{
  "n_layer": 13,
  "d_model": 192,
  "n_experts": 64,
  "experts_per_token": 2,
  "d_expert": 160,
  "d_shared_expert": 0,
  "activation": "swiglu",
  "moe_layers": [1, 3, 5, 7, 9, 11],
  "router_score": "softmax",
  "normalize_top_k": true,
  "routed_scale": 1.5,
  "balance_loss": 0.0153,
  "balance_bias": false,
  "router_z_loss": 0.0001,
  "init_std_router": 0.0192,
  "lr_router": 0.00134,
  "n_head": 3,
  "n_kv_head": 3,
  "head_dim": 96,
  "vocab_size": 25235,
  "norm": "rmsnorm",
  "norm_place": "pre",
  "norm_eps": 1e-06,
  "positions": "rope",
  "rope_base": 10000.0,
  "rope_fraction": 1.0,
  "qk_norm": false,
  "attn_scale": 0.102,
  "tie_embeddings": true,
  "parallel_block": false,
  "init": "normal",
  "init_std_qkv": 0.0317,
  "init_std_o": 0.0,
  "init_std_up": 0.0317,
  "init_std_down": 0.0,
  "optimizer": "muon",
  "lr": 0.00709,
  "lr_mult_up": 1.16,
  "beta1": 0.93,
  "lr_head": 0.00677,
  "grad_clip": 1.0,
  "warmup_steps": 200,
  "schedule": "wsd",
  "decay_fraction": 1.0,
  "decay_shape": "linear",
  "final_lr_fraction": 0.05,
  "batch_tokens": 32768,
  "seq_len": 512,
  "doc_mask": true,
  "train_tokens": 333600000,
  "steps": 10181,
  "dataset": "wikipedia_en"
}
Below are experts of layer 3 (counted from 0) of a mixture-of-experts language model. Rows are named router (the router's row for the expert), gate (a neuron's input weights, with its number), up (a neuron's input weights, with its number), down (a neuron's output weights, with its number) and show model dimensions 0-191. Each number is 500 + 25 x the weight over its row's rms, rounded and kept within 0 to 999. Numbers have three digits each.
After each expert's rows: a language model's description of what the expert responds to; "mostly gets" lists some tokens that are sent to it at least half of the time. This comes from a sample of Wikipedia text that the model never trained on.

# expert 36
router:482522487533504500518520545476460517557510505507486488464480528465530529536525520517544520521510485526515504510474523497520501505519482484483520477514483474449518552468529483518470496489514542522488503514537534452443468496450506440507505522472508492479479453486543492502499514487521511486506457526467522530563495504529518531465490454482484492501528554527521531501476536522481486490502508515531479492471510550512492488490476506490507505492500495525508501500544500491517487500492531493492523513480479509466439492435504509493479499536513515516496494444474474486506452512529508526
gate4:509514489483521515486490507493478492498484502542519504480458453513450495499464544486480475537470544488496508517507553522508548507496539517537495500581504502522518485500479519496477481491468476510508518501509499509541502510472487512515487515515502482478480574500509528519539501447514511495522481535493539498549505454469538453518538503484492500483542509468536525480505480521495488526515467473461505469501519490517509456514478495504527481495477509489541515461542497490495462487499522518543495505478512434508463542527475521499475545516497493498502491451492493553516478515507533493
up4:506473444488489501498457519513503536550482492504493488530497500517513505475508527447467457487545517498531458482534516526475478519506497501480545548505517502472464533478497541497502495484491446537488499430503487546506534497472509465452481507491527505467515498534460481507480466498514521503492489493521492452515507506543474524458521489487464501476509506507533459486512480506491482484501486459472530522509468492469490513477526512478531539491485471466485467515485490489493477488516477481508497482494494557491528482535542557553514524501481473511502544521496465477484475490495533534
down4:510447526472535457499493488514480503506498521521467508469502525506516534504524497479496475510499528511508517471546510481506510531488511528509480455490497482513495509528491447498486510481504493508502520521527474532534519518488503500496474530476491472497524526461452493510542491457552515524506555508530543484503512478476549498555523466483500517513518457493492473430505518478512550542493452514521509476489532500506532494551499496533524466480501451516543457471506481503488472515495520505452483507506483466517511476548494474458462503515492493555518531479514504469491491508478479457
What it handles: Single line breaks ending infobox, list or table lines, often after digits or closing parentheses, plus coordinate ″E endings.
mostly gets: ")\n", "\n", ".\n", ";\n", " same", "\"\n"

# expert 30
router:472546469513555473506478494470467507499469498500487488508454526460497482535530488511528533515476495526547516497500499489425496489493441455458535500508450487501503498483545527532510513485474520544492472482515486477509484520462503474503513544492502528471525481473509514461449516531482536463511466516505523561538495479498499524494500455479469483502491531514461524507448524501484511537551511526518506478492484537502490480493508540512488490497506495547526533489504515512530469523487510504512497475457471529475490508452494518490468525528486492515503466486499483503504470496523487533
gate1:534486482496538482489521568480528482538529450484517497473472502482485544479482502491496523504468515545481499478477485500501529477472522493524503506508512505542469536499507448503533510534520509461494502480480464485536523473495497501491510540500479492470524525503545476462454554511488504435503550538484499467515517493422502518496509486483494480492482500555452505532534544541518500504493516519508538509529545493487500526484491472483489515533533507488500515502525512501482481469492485508492517529496533466516513524477518469513462489490493492500557518479507482477460463544500501508
up1:467491520520472487463517510527478473501525551479516485488453491498501495536482513526501541481500498488490464531456522565539482517492481515497529507498533499513488511496510522558514498524527506471498495518533472525530517504498478512500562526505496499462542515499483514531476481490461521447484482500513533521529540499471495453506482530476472514475503497522448475542518484522502516471535492501494529488475549490477494542475478557507506502518554519487460529481491519595539477493491533503523478514502532467484512478504505497502463530506500513514511498469502496543496489503525491481
down1:523512519495506477507495515465534486476502505521523462483476509558498497519502491473531534534506522523490504522538515494514476513531504490463537519486497470498484498518496506550542519462487470525441489464512468546555512499522482469508520542500471538461496540468461499505525475493486507537512515489510460471485513499447508474513505511535488460485525476485497473503523497534528493501511532438453495485520496461485501521464493544502504543518522466471493539534479470540488513506502497455506505470523506498499481512462546502497469530480503518508523541467508507471504536443503467511
What it handles: Hyphens inside codes and compounds like COVID-19, I-587, IL-6R, and word-start prefixes such as non, re, trans, self, different.
mostly gets: " different", " non", " re", " con", " def", "-"

# expert 50
router:529504490508543487536480498441471522561482497478490520489472495442503508552542525479500477501489487526524573520488498493460495512508504485468522469509492514522530499457536497519495514524505487516484511483507473503469494527525461498513478514470496501470507489502521499486483516532534471502550484463450505521524509472506485545423464473462452497498522509503479532497470521534484491497491491517535476450494489499511514489516477503495517531575504499561532505488506499492503512513460509521498477507496476517490472489477555507487485475517529536504485472474483473488493462497539488525
gate0:505530516471494519523546504518445532485530486466509486507520488486499483507500493499513511458497476492471456491508529514532489487519477510455475495491475502469497483500512544505539465505501524494493464478519507531542546511488481502474513513476420457512474479484516492482555510519493464479515534472522533472533518516557453467525481483498463525507540512525502529557504512480514465502477464485493467485513519537474491525491512537502496493502487498492494507550525495480478453513516472500500496494425538497472540509499502488501513476520476492509497455551474521456532517497517498533
up0:504483451516514519493514485488494495488522531471496541495458504484487537555494524472513536530516489495505517518489513473487533477516493478533527476454471538497497513510497525502444525494487507483508508518465537503505469498536439488484497485500495487504525520507481492509475533519507540545408466508447537514488516482482490504463536496496524485481478501494516440459518492510515507508500526499430495484507454512459500451482488488506483478495540462509500503515523530516466479504516516485497497480513509433503509530517488509482508507515533479504527466445508477489468541523462472478
down0:505472483497504500538522500510531501478511524498497495515512484481467486570495523513483519524498447498524494494501490514550559554472504491450492532523525524485498510526544544519466556484492539488472504493503554476467511478527520508485512501510498510527483477475494503542501517482503505487525518500496523522501523488487509473541535498474483492452514514518500486511494544491563489473475471502506545477496451524484510480481566518518518480518497511480490539540521484490479480463486497497491484472496528517552507507501481538490528495545427488453492498473529523487471486543470488498
What it handles: Opening parentheses, quotes, dollar signs and superscript or subscript markers starting asides, abbreviations, birth dates, units, such as (born.
mostly gets: " \"", " (", " $", "^{", " '", "("

# expert 4
router:500495491515550468481507496525469546521501504476477527490507496467501524565512524500497518536489486521521491527482553484479486498516480490513510487532460498510528470488507481528496506513493515522519516534542485464520486497521514471510519543468491506451505500504553486524449505518494479507505463483504493523511485477505535526431497497474475494460522521496482551504496496555447484512469479539512492465479458514497538470462501562494479536484505478540506525505505502468548492497526550500510528486485497511474466471500538513511473470524505522523482472480519467502541448535519505513
gate4:506511517469530493527473524437498502462507510487542514519491491494491462499499548522541499502551473494499496530482514509520517473520482531483486436519543503510467505455536515537501554484501491489483533486461466489438515536486492515445492481456513499523515503485500512477440523487458517523521470532539480489508519511501466526545505528484487508463513520492500509532438531480498527493486503477517485518466493510497532452514524488464508502507521497486524542509511488447502485499516496511500510511495509505458421519464474513516473482502495479494520507523525519495504463506495476538
up4:505551543487504541528520522493502500494551530479487524499487505496588461485528500535504542500504519522502443463498478488518492490535497488451486498493508476521484527506534538473459527522494491502470538474507461483512489519479481503489502504514490509526492537507521502453511472548437506495462511517462517494468518491495511507513480495516454522485481475499517492498461521502535491531550535489584512471509498495504525489526528528496482553522515482494509498519523453497526519476541508476532481488503457529461507497472509493476501510473495473502493507519528526477454463498495496495
down4:545545506458555479535497545497541510490511463488480525538517476471535520531522499503492504471519507461518484497523526511502509470508490498469552513497520499509500545467499552522476505502489509521477509480516463429476517528488513489486468531493514531465515510480497497450467492509487494519465486513476445492487517516489502475534535551482501490517535514501501462544437510484513505527510506468503535500486483449501533458476546534515456516495482507490518482512506473461534506493558541524545496503486456515501513514457504502495521500494499471491504489498488494514500454483487510529
What it handles: Opening pipes and separator rows at the start of table lines, such as a new row's first |, |---|---| lines, and trailing | line breaks.
mostly gets: "|", " |\n", "|---|---|---|---|---|---|\n", "|---|---|---|---|\n", "|---|---|---|---|---|\n", "|---|---|---|\n"

# expert 20
router:489533435527514510549519491496486516492479496472481520493488495458495515520541489522526470535440480516521509540456551533449488540513490474491549472506495485490512504457541462498509535498491499573506451520510519458500501498478509490457506498467544535480497467473511460483472487501506519488502476481518509519529520442504521548498486483476464509459540553522478545491467497506488504496525498517499477501514479489502511487511482501497543526489490479516509531469495503466524454509461530499502495504479497516519476487481509532494494519495517521520509487459480470505520454507525530528
gate4:470493474496476497521478464482502505462486485438530499481426502501475540502506514486513486513488524494507527482481479533462497500547514470520478483499477522478483496503551472448479500449522547516466481507476515515493512509515518515522479484447505484495523502518445531505515513534496475500476494475510504506525492519471513516477502440528536511510492495516491519590509499477512514491529484507494491526479476488511485520491517508479523503474544492491556438514507498495516458537453519485464511487523475469454501510520520518493485517509504546496529496471481441476513485525463469478
up4:531518492501481503441480545484552492542520506510485516516522468498486486485489482522505505461520477519492488487514520508477500468503498494485486537486502503543477484482484509550496464552513471497517488519543464500490516483475470518520516549486523479520506503534533474530505494491507512510483504526513511552487516509519465492479501558480436492466521471471512524431509496552524499497523496499491517503526480509473520478492506506547475469514479484507520523491480486539474538449503479469520499476462554484517532491522540507489528489483466456493491509536547542497516457516551534504
down4:523473462493475496489486511499475483507488506529460546512491509450501493496538485494500513527528493503528492448504497521481497485509501474492531478488531498479533495427553515447489515547505549491519509470522483503436460485471498470566528495509506516476500513542537506512483525538517516477502462479462518483486524520497526463479560534495499529501484499474497502512508491488487522487482522536501501426473454511495517530491509536545523497507500503492458512495505502548476470516513476538469508503498489474468495517472482502494521505467495536481515503485547483451494468540499490507
What it handles: Short first pieces of words split by tokenization, often after a quote or parenthesis, such as s, p, f, ps, dist, -us, -ens.
mostly gets: "s", "us", "f", "p", " well", " f"

# expert 0
router:543530479512522490546516522451503527488495481457487499503478550458473507560516525553472475504487456497512506521492541509508497525529486467471527452506475461492504504503504507535495479491454542548538482472482507482508481515497527514491518528481501508473515492511505464492500536498503529499536475493519517512533460482484510541489549475462510525516510535515457499482460485517480475525499530523517523480508501522531493473473490543519502530523517454507519547445513511512572481501483506497492535494473500524501519486475499530512448496522498499544481477486494488487509477538532475523
gate1:544517499480474495461512495425497525508480494496475495488508495515502508583529514507507544507479477505549497485429469556491518483499511524535447547475502507473493525473528522489470522507499495513508529516495527446475495492507502483484514468450529470462464531521499471483493494481538480500478532484501482523474500489494482483485500506540457511454500517518500491508561529530491509486532535465516490483539519497542496499510493484488477503484509502449494471552510528512504500470477476489496438503536490519479476537485506500493499477513469484505542524498532520512473520512481505481
up1:535542493534488502512508493540512472497511498471480503532495521504510514505483503503453518501483499478499482502523476499483523484541484533473483516475454498497541518483466494480463487475504498476465551458510509495492483499480533446504514524512532512528506471517492544501498516549482547486503550444507495523460518467488468534527516549504505482525535497526529486450535489535525449523499517489502489450489542517514494494460505459528486542493493537512505481498493487454486460477528501488512462470511508490449460493501475522455477501471533528480529487477512480506518545486510492547
down1:513488515559548501461527531511511446464495476463475487510472487495496532493502464516470536505489498494482524528502463467473523497488421504525468515502486464507489502514495490502508501466512487526458499487501470486502472493505517483505525552548514485499491474489490519483452530560519516461521515486505509523509509522480521496468556483488486486500492514496503541462516555489541485554495536483493540469518534498493503533490525462490456512514562529521494496479479481497498528537475521486550499483503493498458507455527498489494477512480554496460492527498540514503491487501517481526
What it handles: Double line breaks ending paragraphs and wiki heading markers like ==, ===, plus list dashes opening infobox or taxobox lines.
mostly gets: ".\n\n", "\n\n", "==\n", "==\n\n", " |\n\n", ")\n\n"

# expert 47
router:490529465501519478504503535495503509489442523474488481506507490485463479484506500517515478507461471534514540458474535506486491520522502476472517478514472486492490497465519498522485493504490522553495545517515470448471480535504514444513482550478521513474508509505531525491481555513481465504554493540527555552509491519477489543509503479492464512485491527530476544503504487500497505524517520503481510486477489516510457482499520518514531512477548457574545509473560534474518494519513502486490485523500478514468496507486517527503454469498526535527483476485479500468508500535520534535
gate0:475509562497509467471461523495454518512496493506455477522533481512553514506505531501499550449479555490506495491497487514503493533479502503452461470464488480474499515533507470499530501478503514490527509535493505478542534471504435467510508467494488481481485473515498522451468495520558496484491467491513523527476493461515462507547444531506468495499479482524486544521438527487513516507479507540533478480520538496503457535488505480516492495522523478498505453519540496490507505484496498483493508521507500538504480506484486550538516514463483509522523518480469528474511469498515516530
up0:539489501464502476491486563523518504522511505514496512514484451450495478528484502497552503533485486538496500492465474568476504478494483553531433513493488549489486472504503518511489505504530494474500479462481492474510487482516489543508507449474467466517478491468474487470503487460526497520502486512518535486510509491547542508507526487508471509456537496497548517472466476535470526540504499514481515507533504506468524509527507512493496496496484505490474498459486460511433490511527509480552511499475487519467515514545500538513458485484503485482482500504478508485487523442488440524
down0:512509480476494468498533517490485529538486487563506467497507476488500489499522509533537495519526509520470481487493516531448541485536509502529488512483445547474484507470488533503460474505505495463512507513486499475516529478543499493457512497502532531507497477468488480511519516510534536509530515522485556514446509530470527494476493523542549477509502456479491534536502552457524483503477505488495481499494545509514485516502489524505464484487500516498480561518545539535519519526492476534514469492463523492456445510452494494492496491506471477530484522473532525461489481477497532532
What it handles: Mostly the preposition on before dates or nouns, as in on 23 February, on aggregate, plus all, both, single, based.
mostly gets: " on", "ic", " all", "12", " On", "On"